Weights of a small mixture-of-experts language model, trained from scratch on English Wikipedia.
Size: 9 layers, width 128, vocabulary 8192, 11.2M parameters.
Experts: 96 experts in each of 8 layers, 4 picks a token.
Training: a variant of Muon for the experts, 277M tokens, 4223 steps.
Below are experts of layer 2 (counted from 0) of a mixture-of-experts language model. Rows are named router (the router's row for the expert) and show model dimensions 0-127. Each number is 128 + 24 x the weight over its row's rms, rounded and kept within 0 to 255. Numbers have three digits each.
After each expert's rows: "comes before" lists some tokens at least twice as common just after its tokens as in all text. This comes from a sample of Wikipedia text that the model never trained on. Tokens count by the router's weight.

# expert 75
router:092127122135127104130116114123114156137135126160168194129131164146146091097121103126118137153160173111128169103120150124130114179136092138096117151136123159125146100133116109094115121106134120127172106146141130095107130141153086084123174116160073106111156100156145133103147154181143100136096094151151144137102157146165147142087120110101123136098142134136166128120138153096128122150160
comes before: " and", " the", " which", " a", " but", " he"

# expert 80
router:141140087127139112127083149126102130112130144136127132112132130163138125106115100105181174119159142152095123142204136158122100133085148146113102177165106134131063160146144130114127080141147129117149118131144116104139137124112146155151135134111131121117135142147104087117154103103139125135138169066121124122121171107113147147113071130149153099094149180117140144142153117164151126118118
comes before: "\n\n", "s", " The", " He", " In", " It"

# expert 92
router:129131108162149180156141128103083145120139126139172135123146164086109109090114107088174134142158138099109115149157133144151108103112118139153117129164088149109101128121131102102120112115144150125165149144133143126104137133110149113161140163143160117149124125142122074127142103135121184153144159107141133167157147169149149155113100111107156116151158143132072124160130128123169133060119
comes before: "|", "-", "=", "1", "2", "0"

# expert 77
router:122185115075159149143129098124119091112137149137139148114130111138116147099129127104142141140137151096097134136136142159080084119087089187112122107130076120127128154124115121076122150171150165160124112113166132104116140103144116138179157133112160085111124159119152139143114094130153131114153128132120153162123181125106123113123113106157111117125141156118110156153178086117158107125139
comes before: "|", "-", "=", "The", "In", "On"

# expert 84
router:180137082131143125147125113129090151093119158115124123156125191124124120075138123138153172152146130114085121163135145136139073105120089139147104170164140097118113124150114132125118098137153153130124124129122179131124133138106132168123147156140131120119091196142139099122181159173149095125125135084101120146111117157105134153085074122148130103119131149139129122145141097141125119142127
comes before: ",", ".", " of", " and", " in", " to"

# expert 85
router:115143089155147114138150146140155140097116144134130092131135122141119125154167106111116148134148142065114142126175163140109133146121125142123121171156086082144118125135106145081115095132147140109121111085130200119112167110136147156152139137132137104121135150164170141142169141128114157161175129135136131172165136119131127161094109080125150119068171118130135089136134113129121149142159
comes before: "-", "  ", "|", " \"", " Pi", " •"

# expert 93
router:111145101165168109129145106130134159098163126101142169139150157135132099134105098095154166158105128108111137132174159152112130135114142175105115128154097127097108096136143124152101124133156143117136137132112156080082153125139098158181127159146111112129125148165122136162122120128157124090134124114079135111163130086111120149149087127135130112124166178105115119125137096158152186123157
comes before: "|", " |", "–", ".", ";", ":"

# expert 70
router:130166125164137129130152132129121124101106132142116152168172146151139084128096101117141196139182139055109111154171168133135136146103119167099121128126117108121140180187153147159115145169147136128178136116106138135133129149144149126128150138152111114159122142142145118118136106112173153124117131113109146126136130154126095119164113085117131116081119139125105077144115126163130123092136
comes before: " the", ":", " 18", "–", " a", " 17"

# expert 94
router:124133113148145134127136147122151179118095148127169125140144143153093112150158128089125168127170147146118138131141182140158103109104124153125112160186086156157123185131158120112078137142136154167133108108143167112116134099124141133134175141099104088098135136124110082126144165167143146151142111121110162116127122147104126127146086132118173091096144159115094090154126127144139140133126
comes before: "-", " •", "\n\n", " Born", "  ", " List"

# expert 78
router:148135049156134163135147094159121176128125148159103128139143144138130109138167096143121159106108117101130111160176159122132112180151121139141124128140103114175118109145152139076125112131139110140108109126161134109107154093143169157166136125122111123139132158146147132157183135104132149156170132127115086164102115150125110085145124109144123133092123171153144121130130063128134139141131
comes before: "=", "  ", "-", " 1", " 2", " 3"

# expert 95
router:124129137108153129139109111110147126092150183137159155125171174168145099084143121152152152131159141151111192098153132134112101161079141120144105123138118125118097140121095129068123112149139119101116123156158124171142145136110125120155141161157124070134143141113130148156165116137119128143136107117075122108128120132127109160128160103144117128076131142086118109143128127125092182129088
comes before: " a", " been", " to", " in", " not", " was"